python train.py --experts_per_token=2 --d_expert=128 --moe_layers=[1, 3, 5, 7, 9, 11, 13, 15, 17, 19] --n_groups=8 --num_key_value_heads=8 --head_dim=32 --vocab_size=4230 --norm="layernorm" --init_std_qkv=0.0277 --optimizer="adamw" --learning_rate=0.00266 --beta1=0.95 --lr_head=0.018 --schedule="cos" --batch_tokens=131072
Below are experts of layer 3 (counted from 0) of a mixture-of-experts language model. Rows are named router (the router's row for the expert), down (a neuron's output weights, with its number) and show model dimensions 0-127. Each number is 500 + 50 x the weight over its row's rms, rounded and kept within 0 to 999. Numbers have three digits each.
Before each expert's rows: a language model's description of what the expert responds to. This comes from a sample of Wikipedia text that the model never trained on.

# expert 6
Description: Latinate prefixes. Word-initial prefix pieces such as pre, re, con, pro, trans, inter in technical and scientific prose, e.g. prediction, prepared, process.
router:449405489482396408469479468539501407501500453473541511443542452502558477545519604548516573535536489549450499535492473445464511551433519507546480480494599548527533461505511529502423440570549502407609403499459540563514469519557563553536480534532514500452566418564549475483489580579439580522557392523507438478507462533537590487478537430421472491505449462497451443522596422541554412490526
down0:466509533536497488481491507430461518446487487555471509572517560461600562522573434500507550540549521430517470433518551500504491533482448426396451533551464438522559428508514488439508493388495540571414487589466503462541471509463496423540627467459450474462558443426486454616490550465480488377534574582537481476556506471611377511451462490501510595504518524482589505482488572488451522510442
down1:476425442416448465523500459494487497584486524474473430510434453448527591509620468506459576479455463544487525532465411518487524405504443521623421473519608519459551494580460576502601441525480548492516511402516570470459588488511580470514475476489471517487512474572495458616476418479489510473543427563575528478392470484506405527488514494493531543502573596520435503549467532556512502446548
down2:495532470529624471527644518438492556468502458481478570488494488460499501414507478538514521388439494531536473495446472609555487474459438502480471535494464482437404531509458437400507548513581431602449526461526535561483575486469475451490480498489575454586502567457494543503436492484490491558439562442472511494525526598554398440599477499501475554561444497407563486403460508492562466583516
down3:443577430541516507496544439493526465472558549538450557507516478469567504474557473444447487508434462458578530465498543533564574444512483463473578521516438450575430418530638464459559570438507599512477474513460527446571573577530554396506447453445485447498505490547504527536484464483495431467436450411525508416522465483438564485525505463605526501561433507531578471558483446524476564369560
down4:437491507597436444442545496518509497422507508465559537453532454412501556532519465556472590547551530532547527530496629532488506515468462511489470567651355452408510454533552413488537508520486513512553484542555514360554570482431501503498458486493554451481564574485474575526517553492477446512459554474546487436546523450391356498539461489521490512433522520444538493489479471488532464446538
down5:500411510428487550464493507611499463567485479428483479448516506505572508480547541478504580512427453496401629639545427522589486557534500542550497473486566494525423564550574526532426459469533518557467383511421514541557491566443551524426462478508523464498502520449486482571527465553492492535539451443571506528514528471482526408492529472440488496539506392537546529511555370498427435459450
down6:568455403531518511481504537411491503568452546541475496509464595500454577489422479515491525600460467553467575414412530528515389462443526499492457576553432495451469497468449389482473499512525539557564540487576550625564486484481460441530470532399541552472520468436469488453427595550560528397598459477439526505550486458550489455534494456509510460491562597477448483526504489523497505531596
down7:476381512516511475525429574527494486582511613480515485495376444418464534512558465536540506495485573591521518578429511547443562433424472494532482372586540481534494566501568441471505527463483497533530517445467536470575498527472515516580537524495467481475448471469579579549408504486518472531461482516533516492513454557423517435476624465413446518541456391600450489487497420524546459540472
down8:500481488523601621501571494517506504508499524511426511511485472529527513464491511516469587517439472473471418475505531433555492501392517542447477521512497481521534561486525436512474462437516593498459476479529464542579425613458564446550522505479538540524481517457431450540497454409478600575501463426522543403423472455671514395492468529482535463439546567525552452467535609472450479512392
down9:542467479434556469478588534487497499408469494366442512477489462415535517416516567532501487428472538529519455457488494436468507581604517548553432509485513421417512522529436562556553428538508521435439506481546488550528561505579556494520511504517512549469561487474498461640525506502457610479580530578370451515494522574549459516405471415565497500576436481496534477499472472471506393511502
down10:436492439595560447600524461506431539489529481570540561470492432595411445468459470445490482509576505435488403457488473418473485529537482535566550504526515486483580535492517559508560470487534419448491466545495449520545490452536340536624493455519533538464552401546504451532556485502476534437565472542540607520511475438471427462479461434494473473475522566477456563614458550521576494534470
down11:455471493494547538546427483470477480558515523564520496385483486593489486416514468531518410484427428529494412484518408531564519478578483462498485441421576594597431518475457494588532484511497467498517502503420469551465531518532534601541579568395510602563414455532589463472399483503590504521510513547433478531465521485607520475449468487499462559513438522449516494492526525442464543528604
down12:551497465456426497542500463499467530531504533466577510590491529418502456465404433444460440500505614538523448605497375447464433501477548458588487487464485549601545539524441479567540429433544511542508513379447495498452499448504514531516436491573549562510480470452508536561564505580487494408517482486521498503431447543619546487526500442472500573513429505593519452498548495473526476635459
down13:567524483445598518518445544402440541555479499563424491512458473490519467525518481494490550574480504430479454462550581539552579591522454506511461368532469517430505481516519427396467482536429589496490515555529544456535453525510408442529432554456537466574476594534475481504529522578536483525522446547493481447548508432388503505524555515471400489360547543450473505514517569474446570575448
down14:435545473573533474482535510437460434486398470573408470449542539543526469511473447540558520468504435536546527566499529573537469495540430579477576525506505434490480399510558489510560575440496481477362554506512527486426589409503452500497448441483482489548519422438450548526520500499563420585589469536521430605364534562501472496514482574474470519548444586437488495514468566496526551471507
down15:453462534546570518508417571566523524456505514450488484523495586488475452495450527401553425432490649455523446488404496482472541555527485489529466525396520464532491492481475455501444541519515548490522535491520534561543533523504628467560513524507550501615489550492548452436515478416502435584490468576519395574569458481530508499510534472521477464506482482499493430325525532557397575470436
down16:519522539457539456492541490481518491553550370398503578466494510572447513570418519496442521511486415466466507510566541592532457560454482427524533560412620505518450577487511479583541484557451536453488431459527555377427485518523516485566451592574530541489509504610434474498551487564442481448498481545490508458513429458514503511583516539466406543499524507566423572428483432531541443460507
down17:478460479492568553478389506545445480502516499395435487574536495651547512552544512451451426516473478447485592426493406460533503573577487475464585580520434533401571529471521542499467480425550458479517427523474469501561491511554536491463585556554487502503458483438421521493470527539489534538472453529526502427506553528477471502546567503424571505408474560535652444470453449511425484471465
down18:429511446524444469482462525422525474615497516596458371479501518469442525468468541545559530446543493438496501552543504534556553390513569533506439535502351574491568400489506486456616521495400578460543550576390453518524466505416525543469481450461471506539497540528546491562483504432507500487575457512484472565528531577534522500387507520556532451527501442448455522534568495520438539505528
down19:560460479459448435529478634539451524584543489493466548513527583436556485536497493441508647547476538557461574524427532542455505533533484482418510525521519438462456511500564511496434424443335533442468588491623565506489495560524495525470507435465591509461455483529487505533464559423549434470427439517533559479518510492442448546562513459399559502481513469526460554411478556464503508524497
down20:478590501434486489621478438465392507497497589610514532518477465492455489567490497628484457484460509465548509525482391498581442496489506491489447416469498498501466381486566421507554504445590485543421533492500419486600485433562490549517579499436428529538512473479577530494419508569603487486437528481518549537433482511572464450490423527488543512525579492493498571503420505472490486578551
down21:491409496456473464540438592547506529486534521565468558489553445472505528493559569598459532501522499497518439464565486546423499412497425562587517481412575502511460479473479494489537341519548518544561480571441527526499518524512573454495542463423422597570535505490426481600495377468465472576519442503491467544409526450592473477516511383497497453512479495533501590503495524511442443467565
down22:568605555490490532497504509478488502504586543561502517547510438588399556558495458494526525512482507540485485476450427498553531468428490451615577565402488408420485513510468468491436476513467446611471463502463405477574606450594532545507506512559436544450474511494499597473519424480514400517542551517501509551482538439414485463376489503498458500542389497537511503496463577433514553455536
down23:534577490478554586512567454542392526512463524512431421427505446573455418569509427580449578530529564474513540440474473580524469517450490538497455451524520486596552494537457483418483454516463554497389536526477562540545512567454400451515473512564455482478442515417461486431500555435482430532522503434578485431456585439574488490475493476461486505506470566572535528579627467462498505531565
down24:520520440452574569502587514443414479509446532528456452494427493561475528458360483484459515627461436501506493385527517482527470493504445468491450572523540501547494563532540527549569448449502523597398481519565491545531481459506441528491573618619424521472582481463421546471577533566515438469493511483468484485457533520545452512426550519406439508513470621511501516452539533443458509530476
down25:549463552484456456494482463533509543423538456512518503452456602500555581515494420375596482441515573432478543531518515473460494572579534453517531389503513511459469465467471469409399480437438483485452616498571645420481526502501490528452488395457552524528465454436477502577570496445498463521499505442538574515535540456510522559514516590559538523501527490547547543551548520445460513404443
down26:541514502518511457440420444526406548504583457423491506407484462469546584615559498447504490485584572470428449424488542489479577512538545505483482555444550543515554511541381463366496439539502532526537506443542449547599386501514533507543404519505487479415494448520477500578508539535498489531551403487550487531517517473444478507502498529484415501548541463532508566399481594529550593495480
down27:526457382449517460560492506529452514501415526534522533540493589488510460506474459515440548457403464591480521597427467599574470500484490552511634509464565484420557396535531556467457454459551444544428473469499523556429547376531533493453466506414524514611469487500452541484459477497557418437504474480476626495407528518487525479465501525535530509476531529461480532617527513581510513495473
down28:439582522468492475509533530546413546462456477520511540506544555480500486467507533538422448533538448527489460469480483488588424474515509511520505592573529546450488469570459523452563567414471463471372569389432543481486514451465551422412568468508548511388467473488483562520537448616503573511404455564483642571473487647474501506546456510540503478499523463499509509430465492514467499519429
down29:488487497501551516364554543453481484505427566502486437469513487466496520440418419535517491532447527504534404523528599574477495509542556522487511634481468498599503576504529451466533373455578499522452486545500569501506529494549454465497531489519478450458580539455483503493385507510545511656532480514467505439505502508466566412461507385525538499558534429534457463464625573470462433523508
down30:418525452532474540611480485476493433479477572532557473526420560525519530467469450601468568524504480518506487515482449506431439552496413464503446434464524571403526440437589562405468492548555510505565599508526598483428483458415448394534488503504486450545519462542501449513434450537505550436467466506519576500362520550485469580542529518529541502554553543496495505514579443533601444542436
down31:465440526412500582576538477479466494516569493544484429452549516554535580551526509463547608489575417528534492565462499476539487474434461506389431477453562365544499566585504447451531468449488543543488484532469520472550500447496513466519522544492407430485520624475419510599499461523417427571481493432546468607505454452560514468506472510536446449557470480599474457521433466527578481520507
down32:527463529434477381473564549534442511419425618506521478501445477490454489491482518465567544468536535535509538518504407439471552594557502531478528472568541510527573569549493505449479490432486454544561435386527455406489526578515532450495498561547607499509560506460478465461454391611555499510584457518486513504515515556451501503568515472534472503366536461438537575509533576413497482494415
down33:467482459472473549522495604434467487468570471459476506542569572504538541550614519483529557471492453566507494432533425496495566481481424536539529542540536389455516453539509555412488506428465621579504507593475473464589487460451582491496567542528452541455421519401484512679493504436529399438572518480533497482470460474438494493490460458467434437458533535472556484492454491561490503566481
down34:471516580506568546485406535461598511615479430520533533523465466541491443469504412539519447480521507563504517456536567474536513472448496550553374485565507560381482497476484586517444454552474442484613506460523508454530527494409500523432498506418471561445513453563539499481602554438470531451467545566395489442503482551495459512507516436593486498542420411391490514518560556472495525469568
down35:633485544514489492411457477516527476474530498421536419525356494498503589511571500492542475485567616441551581470501438513488470435498428470547438462499474526412528547505502418465494582519448478482505474411485563421537578458490491479453515413517493542426534504456564626481505577484477527462457505561450413494543531577515441488549542531492577569475452501516478435490464491596566490551468
down36:541425466478530465558487569485529508533522509481458586498471533531417538417515471399482591481532495500518455477579554458470445481497552458529458492563525560418548536491536454551612537446503491484423420617550541533496532467453441479510471416466487535554593369561493483567514498498515478370572491434515541510510439480460460534652543421482474449399486517500453502496561511493482489494434
down37:503557486443446474452508403487506448536505500480454454468497489484438583596508600516552482575533443481477580469405532579529523468449551457508556512604461459476483517407436531590514491436528422487473567487616498506546535512554489560632485432535534467419482549496476540555415463497473371477485486607420520526495444431477546547469472488445533454538490458566501466531464588499529518460532
down38:535546534415426545456436568467583537483511516469522513527588484549467560496453538545582527546503428560492453491548526515483438443579530422491506452444446398481502481456553539477506404492473532488549575565573526475499484409480621521544510501524510533359441563543479526592432459505453414522472556516494506508430514378445515480476443512527542519464524533473539476512538627501534472385510
down39:552488505502498482563491429468425536472491554588635498473481475535482509514541558527566535582529530596584501489615482432474565478474516541516423400528567503538496492514518466536483440425558462566492547500411486497530536511443438467529549534489518496446426460438440473463403536535460502527421537554493569419430526468614386488474465493449581450437581457426517432450486499473545480494554
down40:474529525533574560569517497495454462538443443508443403550471444518428549563443448347529536516576490504510553361513555461592396587514499505432535504513503504474478548477487518422428418497531530460490510577493498491523451445539472381580559504458534572468464525424520538594505457456588443514505494495513499477584543494540533497495538446443447585476505521586510498563542556491546480429489
down41:443494621596420535437450484525508468563483519504516477597465460466484578492444501566441494533534515491448505390474511469494450441373555496570578465571532553457470460513459535482510480466500492561511535436495559506525445540492534581555519496569533492406504536507413460459525498575424563497521462573406526549473434453378537597539431511484517591464450492500426453454496451464557546541540
down42:633503514451478532477440413477588538476508438464521399543519529461500479473433529515463526433518442509440531474447458500522482421560553406494493541514509415423474515611530524579446483511496489539520510494480478485449530385475485468526488546554549481452569529503519487487514472561489611577484495499462518511409493484337564542479604536557454470506581527552427447646491494529493500550489
down43:503491542509533503565494451492384439580462530587546428533621502498510466528554537478420680491560470552428451463415514442588520470461494556482530457540547449592453490551430472451514425428470510542409550500489514462499484524488500472436574491543457440483501526512403490484551460454470519552492547463430559496505483475551555484480425509447485508559562503578580453460511462564533558549425
down44:515478358588574492436474465534531503499526544467472436477525557349488484540527499505526547513501668478543579551479489499525449549486599561522585504496433512483517523490422469412536455459425533474479524475416531605621427534447503535502505507503519483521447470486459538446452558430435542571508523478529485508560493537490553518522526500526450496558430458491433427464532408480443577547509
down45:468404539476566534534548577457435451492534554458560499432433505532556537502470423427502492457501457449510397514509565395492488530502608508543524528468550453519502485493489438535502472309505622438497518562513504541584469505500586482514501503390481541525542526437558465554549514528539535524479474472502411494425535478542395523529543493478564522538609467488543444440436482521508475585486
down46:485458497469442461555486535520527539539376567487492428460435478428606494505470430474540486483498508564420516568434549452479614440523493429544425442479499546359541515582467550568458470531479490437456499538515513524482582543462517536550466434469533502497455443508549495505509549496465496463565546604570565484532527474352523604534457513547477482464457502493642484505515496428524516477560
down47:520457443509531509561504468456473516566486514465498480484530499546376470526505453491619438468515611486463545516523451419570498523447547560552562452517436579557525589525467505500460536550510380422571393470512475566504468560510436415472537531497492513504508449514501502426515528418480517471479560466466512464507532620550548438579565463482432443452561405492366496594504456448525506507503
down48:452488480493462510522428517511482436485432510504574529505455594566482500533509366552471528490499454555500500519494551550556427558507436518455566509496583385459484440443514486533484575439605450451418472388523543544457572376501550574502450530494556546534526443538471529448569531571471525481531435460457428525323502586509469538482476465479467580484490529511476540519534473548513527458543
down49:470547408496537545494519528541453506470468448513455572511531570556539461505438527453513481505481441547428564532433538455556498521575574478530541548471520550398466448589458531507543560509538418444547409544562533546459569409459403419568461444501598424501557485411429510524429482592422540490474510588495504471567511439427562483537490488488434441565513538529542417461456552482470488559520
down50:455551485534515578501519494493462519461498439467614505492435514518518549482437418494558356536515534443481545523466539545507536610535564492517518525615510601482535522445520483543527516528525448523531508476557466415444458480477434527579433444489553565485458498419517624504458445550495450514519450648440487498514488546386561508490496447496558445512511445393471499453463443513591453523558
down51:527539540452527419472428473457417456474515657401435455490498508500519605520494496424428467538513555531468439451436476498492515439538427508477540520462589578539501549558455439487519479532443517518533541516489528542487499562533490463485542461520583523539506400500517555546502593490518488541469536365547477528547480457465508439482481553488440517687455466438594475544574503433483525465496
down52:464501512529458425451549502508491568501539500499457601539429409473476478507463489610540446527505507531539508417512504541511524449520432502480489465497534604447489492554520479496568578550455429563522642465468556440463507494499497522608426467369508519475425469567636525452399575521586511566479486486540433487432542489413476485471554451560460476464497477438409485568537543510501526483532
down53:501483493528539479525474402512492500489492478577608542434572448436447493490504467486565560527476553536598499493565512498566550521460615441600510548447408426499480508536469413469568459488472553477480479480566562546473439548455506482601497486458380463557499522647528521457454460419513532449555500540488545444540471530459546481401497403507525431422522493494525427432519526516431544448493
down54:479512529449527524473549462470364441482565538453481453455650543533541475501542515452484642532529520515462433544519508472514482487483486471473529594505469424523526465600436369449468507497540551519496551472578541462478478498545539444533526497498523503433518494424409526570553492414425422502460530402457543520520480469531521516444473520513554451498559560607524410493508498565528512586395
down55:463480584450461412532454407470480531568522506529494515527602527551478493555502513505564579478478562443427552531525552559506477478460501530501417508506483499430506460474481432522544509436589435553540483510522486512639431569475569436529615510563418438416500483436456493546488529555533466528473401475510533496541543603517443462463420365482454490488535497531555522441416505593478478549470
down56:539521490534561441444572490514539441498508466527453505484456556555575355559447491506458452501473488478443485613514486487515461499465432446509595563523550508485488534407527506612498460480471417481466566437478501537522508540473536592387558456502558539557489379470471505375530484451552489552458533466448490503485483504561504489528514596507585484559490417497468520482539526430539659493531
down57:478655525540449550505562473492557519505439466409507565558537641494515497456556426440514498543456518478511502512570515454530561507468543529492495543476505509567532593434583542454522573480410542568524503576461485496592464530432508566444447442526511542523532520527461450575500454462446515410468515418455458483542506517502456514485427414491469396463527552520491493399433544387518524425535
down58:443457480518583495486409471513546459545486538571549542489483573393471530537509529516452448532490547478527548512457527501504494501432550493476570521538493436383490448448466546513593566448515448451501396550516423505570385518504579542531496443485486457565556482484510513510605413475425547606453452571561527445517556550449503477438498521567489486478510567366584513496472436487404533528546
down59:523552549490445631513475487525501485484452537601516525601465466512571556540440484481398477536447433494562489552487539622382536485496464510501393498470502449440465426455542497541500654491454537528459557509463438428574508416497605538516481583425490505514520423436549481454484461551516545543482428483516487562485518510528438528432467507473579600508518532507516496454545442473488506525436
down60:522451560594474473463520480445568529457454418545516529521529565546570440452487471479530436470563445445501461386545523474541538521521419441501492446504553469411593464483523495395452534557503580491476477471500504541548493498488491559511515496493451531462453439535538433560574472492367569583531560553497430530518517502509445512513526549362469603534461621408561578557468480471463480485481
down61:457562455410493528473505438371474553542574594511527478481498580520500458544470579514559529471518598466476409493548513558494525517398378438488442589532453460445461508470500425489443552440499419506520595466551453509533430496596484454575458487506528521524496509537486422500466581450454449528508569511508497439593483489566456482587495538504476498485465538521479391594457508538493561533576
down62:486437526444458520481513468531516449469499499477520467447505494507576520520587524445492509478446442525453531578566487512530584580559520599557480484491530599584452481427525482525460514568523469521494454541461460559513474563428531590424462499507484472487512517464488441543473391615478542542529454408577561530515513548450448503460502521421504477442592403529586570414529354425477447525435
down63:425591529439475434513585500468467485494498483474542519511505539493557511484418457524384481501503551538492494476551555446448473458498430467446532573472566487477419475496452541485452536437626431559468533510576444476487528519560438491557488553588424465524443424549478457448545558506531437567506523471535485557542428517510462594586399608480487533529556519513565537402384547512562433500480
down64:470446487500494471444565568493475478537571595500368453445500482530510557530551489416505497511528498561433545453513605528514496437495484640400489512522487509514480507530485507485449464456470568585502486582543496515499518543553507488541450469491589500476576440519489475586525467447539552402496538395456478532435416445568454485522482494434552515618432516504628462501513496441462549388461
down65:439658524588444480443515495507507490475496494515478488570496498526473434511541459523482491519541533538542508529500628485478415408513403568555510509486447522606482566463471528525519489441498538464506438566444542511480514494452432502460622452508431485399470523460437562554442511501501484550386484530482496494590532574520572552392590446592478513487454443531524485536482466491599417474517
down66:510483560485433477520523536527539494430521510447513540493432519470580495439553408484502501428530556570542394436527508455474510563452463542542496592508572524445445569478434529517461498508535444574440496459541440505497504520486550445507429462518484491432541494508509348571552465505449575515548562482480485553467497534517478573519337533582384542511437533511566602484419522450577508548552
down67:490467477596500361572381463507567489455553515575537511494543482453446531531587447475513477564550540571473570488465474450603563578423475545468447511545503523414449481563478531527506451395483539418526450462542452471555579494520504526529539472503546589482493465515511493491583493527368456500514466460425511519515479502532505487492414489507496530567417529468457491472513570607516534369519
down68:576401537404507410491430539467568482516418569472473462548494493448495475546541490491453517524431563519511511600489517620504572516432526483511556546558536478485526462446526535499498499514530491454511420553475447528571496490475585454492508458541581427406548448528542561453566525545390544560520353482510411564462474399454572532442485507511548490551514442461465558431532466505481471579496
down69:532504417490532569502502480507514549460486601524450402454515471615532542539421469547475499582544459384501462493458513475521552505420546502531490567533384452538416533508564496486511448395596476491455450510444423520632366572572472430519477516427512526548552529448500521403471556529453460598504592453481580561468475508515518498471512555540499495499479450554525500478525514493527517479489
down70:429495524454560438529524521478509568474436493476488553506449502501474434509500461539430393443488545453439481555512447448362501468384416522541512456556526477464493515418465503620487526463539487455554515499497515523587565568597514457549456478499468497367521498511497522498483525569535506619499479528445599498382507491511531576495475497499533511499458508610510549476406569586571450547467
down71:545476523508536433477528515464526447434489524536453524509538485441474464461574476483506537463520449424516570541550404531502444502483471668499425530493488585562539557526440526431533497440507507560503495535470535428460480486482478530590401478535498532590608491484428436627481472488541453487478481542594588556404532529600501516521475478528489356448581447492495495443487524530446474435462
down72:435421597504465549512455527463472531462427429617421544554494452517580515463472453458532510516534452434485405511543517512482551619527451460505383498522532365404500455518428515434541515448512541509480540531441445435555547524506587487580454523449480501599499462476560515561492505494486561488524481534548550598547472468434438502445508524482566513561425558534590470457474485451472575497494
down73:477506436537483499578498451514495445517549447543549488499510598434475484457455520546506457509611567454541481426435555483463559493474459404591551460467419478503534488517450478562574502538434503427532508435593549496491503398528501521483559507501485556429506433502537565470569568532520460443440547568459432556612511487477554557575513507536460452488369487417505463588483529492444522392574
down74:489434452569498517592553542478500546587527504617499539486489565487545502473544566437502471518467603496525536440528485439508587475553426549409603552483559655477516496507454524416466540560482446555500526486423539507434480467492393404452465475457521430478496492519528479482536515399512473452405551440557454535471577510513536499608530529498412525488474484479418557488502422445508492508480
down75:526541449485477586483521491470475607480464502473486563599420497488382477485513449416613462493533523544478432441543439516543509583527573538455519545526440540496467546496531512500398541422489533531540527470661347515499559509486483467497473567511534455476512379525474411482494495509612494513535521512421507450521563529511495493502384509485501523395522469540430571521535514475487497487500
down76:459476539410482527586487491555476561517445511575580502519488469458460528486510598556493500511520421486496504540454511531530549501400582439518581579568478466544485418464559499587526410507503481517520485581491496503465490518513577407527564534420466346594440533417529465415539427562510580505540461444480543534555473489565498491441487579450551418476571438471518492512488414437494511490457
down77:446524443501551524469408524418559560467552539484525570530525424531536413497539579554429534478551535420498480466409484514539542404546471527501475505625417509468488433489518556583391609550550482453550421598486415513489460486561446569474473510544543487411455507502502476490448514550402552555526474414489477564463447488517528596524446503481534426453542494473479492522579502523534437525521
down78:529547535485466567372507534600543489489450505439519517538452547504605556515447501448466511467450393532465479450504542484524511452433555479465568545418566465443570439481373565513534507464536571514437517520491562504565464511544460528512413448494451506438442533578475431546472558513480476464529533584488493477504473409422514610555468542573443516500512532427559545414424539462526467478592
down79:528558419536488511441509553500516569471452486488468543427526515484535433439557540436457466478519540498515429315498452516619524406500444517455475448560498529465530534478559497478495439458569455534566483538502512658501458504526446554475530456484551561458509476517489511605531456504518456477425479532484543488460559478619490606493516488419473506465536500591481435557402572459570546493491
down80:561468457526466520459417536516566488483407476451493428556477476459457508535523539488427404491511510499483513496437500587535551465544504529500474536506486507558616536513503468478413509545583520551515474505524426523517442469523543502494462587568459507417547429542499512380428510444527547600426471554549532464450535399370525545535618549444505484441591444622479539440523486550511453492524
down81:508527408522532509615548468489461529496538491488583482495504468447428372506404505504452426496435452567462518563379485467617498488544457569568493554464543565495503353552543503587586460556484550506511524464548525459509515440518461530507558490508488546544457517400489508472505469601580495485613503508483525548501469469446558450518484460445515405498584529448466460579491449504501484436504
down82:515583499585440483536554446537505497541511552415548488546513495406480459548511416476503507579480504422498517461594454447555504497390521516625503555449462564432546507520557511384514443531458463544497548580464492457551446542445412488578452505558454461555542529457483460563439442493417436440496487480613493496472491539475510520530546493441501569427589594502560444433483506504536531568454
down83:463530550415495410491509487460585584544558504456510418506518482535493517535469415454465472496552443380470493532400528454579440377494486417494549509579519514473520444602459533550567497592485541454505540456488452509443515411466523535503459538506565499493538496526506451591565469477523537496511483503485549470563477572376578493431486562519465548599527579591448460450448505466468561478556
down84:410626447543533387511509577485460565496439425522534596428507537463478431522494524489539565453504567544554631594421442604446529427479533454493566613533501483546501464392432501538549496628469429442498431475516507516451466506480534486439521438492441531481511463533527511506505522419566460483567475511540550471469537478505511491462428517515559543514534513498586489491442437515484457484520
down85:498590537552485372484534399541509475466501408518488406475543480453524447388491499467446526423497608564554488473453575484478504539514578487435468427499496539557596442459508532416651499532403509608514547534529580512477446443458512541572548439517455491523504549505444466552475483509599490564475536513508449528564520489521509543518442536553486435419512510482472480439459542514467559483446
down86:501496414530559392496565446520453450550520493485480524376441587460525420545490482448472595436507554562555599514434485512568491467469525621535513549511495585550492541535461474513497509529490449566500425447579499530426473593456379488480562468483464498603501420512477544456519500502495558506544457415564491498571485564520494519528564503450495415488518477531451499604458408507476421478495
down87:631491492602543542448420526527540489509472551515449393571449492433507537491552484404538608503519534431530502493493424451498477510448539469515571464520513501486572441483523520435460506555405551417492582480420583488526466494346474535507504432485439562536462492494572519556460456507505530511562508521558494485515541507420466461485566513554496539390430530471431406518612500477486546524512
down88:617429541456464473519461550568544495497391567527465488532470548556547515505458551451485542495467502619487440403476567466525461480413579517500435465521532520500440520552450436450440545470426451528471489547519506481452532487531497573449428476516506517547580511532542452451534401503570445489501524455467508529525550459569404636428495509458522581449482450553464513492570600467491562379512
down89:371479504587498472473493470511552532477540511518545421518481543450459440496500469473432471495589405504492476527490509493528436516596455554419471434503487558500535519440536521538444554592503469550590467490400567413515537384543496486483611592573508481532483516582476455522397472545551495572474479395494405485447571469511469518550547547575520472425533447460549540440504484573504557508499
down90:506503540551414602490548575505508481474548458491493517502539497404526511479480503447474438596516472518468473417580509560543453521567532481618507499514286515548540533506480505419535503482455472521583514591503509469547462479455479458521409528478492464492555533502491498538483500514470464492476559500548513499606462422455542523592479428437498391498529461472516497597444497398545392486563
down91:540351437495607513471464537521497495498522481489446367508464483553564459457507442475461508515450480473441574408466558538527530482592578459536528450510489391493493505594484486511602564463534451506418419556510533526511505401501527475436482533491469490534443545475418537511435527528484572547484516544531428493512502472440422571518610496503517490404527622472536511550501501525469611499525
down92:500555506521359605650470526425532450548543392502484530497485607499501539450507491467465461506502522577541449470564548502500462525619530527572480469530408522588482442489546511468539542502476528439546446557537475568601475425508523579548449425523431548468636561474505456485505511475497493448483508475525404471515491496446502473570474518500495507430486522447470452540431491429488472409514
down93:424531481565493518650486466496427533442482459538550476439553509455515469474515575502503453483476452541478566570404475478488543508401543539605513560494531619487480492442551571601541423537444491479445489575487536526535523493502480418482583456434502421553430498412490535434510408540523539548540461494421601559550496455582571494500492487506568435549529467455445490481557479461475461445473
down94:478522434499444438547480531515461502538602495521496524420499546527618482537453621603478486490432517499514456573608513427489433516516462437522473460389556525534464486541501421490465482487395514486429511520406448500474613579472487526492523392483480479536360516504456474547477505487452433540513604591450506537507467542528506457573501520497483461481588551535517576533481493513459580481551
down95:460557428435528524451483556514485415497499470503549616387548511494511402488512484476494519491536485598483513538428463451572508505546557458544528450437524497444537481492442529463530506476592346469594458554529592530440476418534430452529438534532556559497542466429497557489441491572434597485513505568546426450580494453495443516558431510442504528545498485564564400519493485555511556479522
down96:457416426521515492526486562489411433541578548514529486585492508568527536436434460508462551518553578516550457578481473551475565559517539469507490450591483512518515548496626409561459571456460455540511578466516443526499504472484507429465540560445447480490458449418507489485408498456434486487464574450571469514469535616563461516439431511407547526505402528468424487509554490492628432541512
down97:463525553481497506475523512576474528461544421492503442561442421456497478555426421470470511501421533504555417552510493407459442571496493509518471456555576474516524540494478507571486542589565627513452460548499530435520595460396514479542475550455543501450611545491499418451477458556481611517436565496533444482463492472482481549466412467559506664466522457502498449405484525556489509574512
down98:413473508442542412392552528557515620511473556488479477522593466486502483442506481507585505468531565434455428521495470515472595491479430548458478446414546472394497571468508519526543520481540442459488579479424553512513549553537436476478404487526531557620502546553495391486390587470453497533499477441567505491449584515472486565498455462469503501560534551472583505522506447503464428576554
down99:507506578594553542488580420427469544550523481479512514479538487582575509460475535509446486483510418568542502401445534557569552436445535581572627533465518419555386515442413469527498404422550403497506476503483442531511481515511499514516413482506483559409575538523469452479563478553477456545537469527511461540469400423492510492470526620555471519495487511504596515496507495467517467445580
down100:419488458517501476457532389441490496517511544494543500442529486534497511504519488452478464518566498413494519520532545511471551484474517557500459421593480519601512435530530459481542487480549497505550403481545406529483362641590415468588464495596455484542579449453527482463557523412477543517488341513493517471512547582580467485552500442440550530572513482519454501490535479540581464462578
down101:522491498471523616511544580576531441489538467434468378576518505465478564487545595455529549534502472541422511455515473505504483433389514570451375582543615516512461526560543501532509474472495538523523523579499466513547461531496498426514545511450522482505478535464480484472467442431532570448480496487481549497591488410625524501615487419522519512519512434531512393474482428407560527444435
down102:479484546444602481417465405466539471543494501572548507610438549442619503565460462466486528492479530469520515602528520437466451567494481492440522463535601422530476503528510482582468460531518435518500502450489471435495481552465542623404481536578555603501484480536561433482506495460452537424450481503484507492424514535454530487499474561439554481584540467402566507405520420511518609529462
down103:458506570483516499529517611512519420458566501431485547664492388489472530528513537515561442480463447498470563473544564458370493442536430510459533546597498543553553503536463477525397531475518597461538560487441497499523464554430502481491492521460476506468554441397524488491477520482593526398437517587561537458493452482488541504509516430390625452484452505484498539517450550452514509492552
down104:533479595518482463439536501514516563563577539508496461393474449451480579541459468425493537520560570488510497547608467410508445432428549491498454512528514507599453661455488489495452434541462512418576403549467469499549489587442492448442514511605481478489537555509538501515448506431517559494534515432440494506548529520595556460552491513572504508570473430544471516461509417446524403529453
down105:472462460433620472477495542498505537519516486467532497406540484543485482468512562506559461460513552608467517526422496517507520462616494511451542459542471514609460560489478438583501545511475486449532401424517522584424487533536517490373530472461587503452468504598469511403541576453534554547527554465386464443525529493553522489518493486591473423568442390423435522531528536465492490467576
down106:520503541524494525511498526509494560481600471502512507575498461528446445524479358513479500515492533500459502549496515552530473528555511482416567499604502489490470545578441553564579479377464536452529470460453517508536484494462592501419469517446475491487429505417425546557520507519509573417534410614401522592548432516572549576506535439496506445397511482522439486435407442528462569588534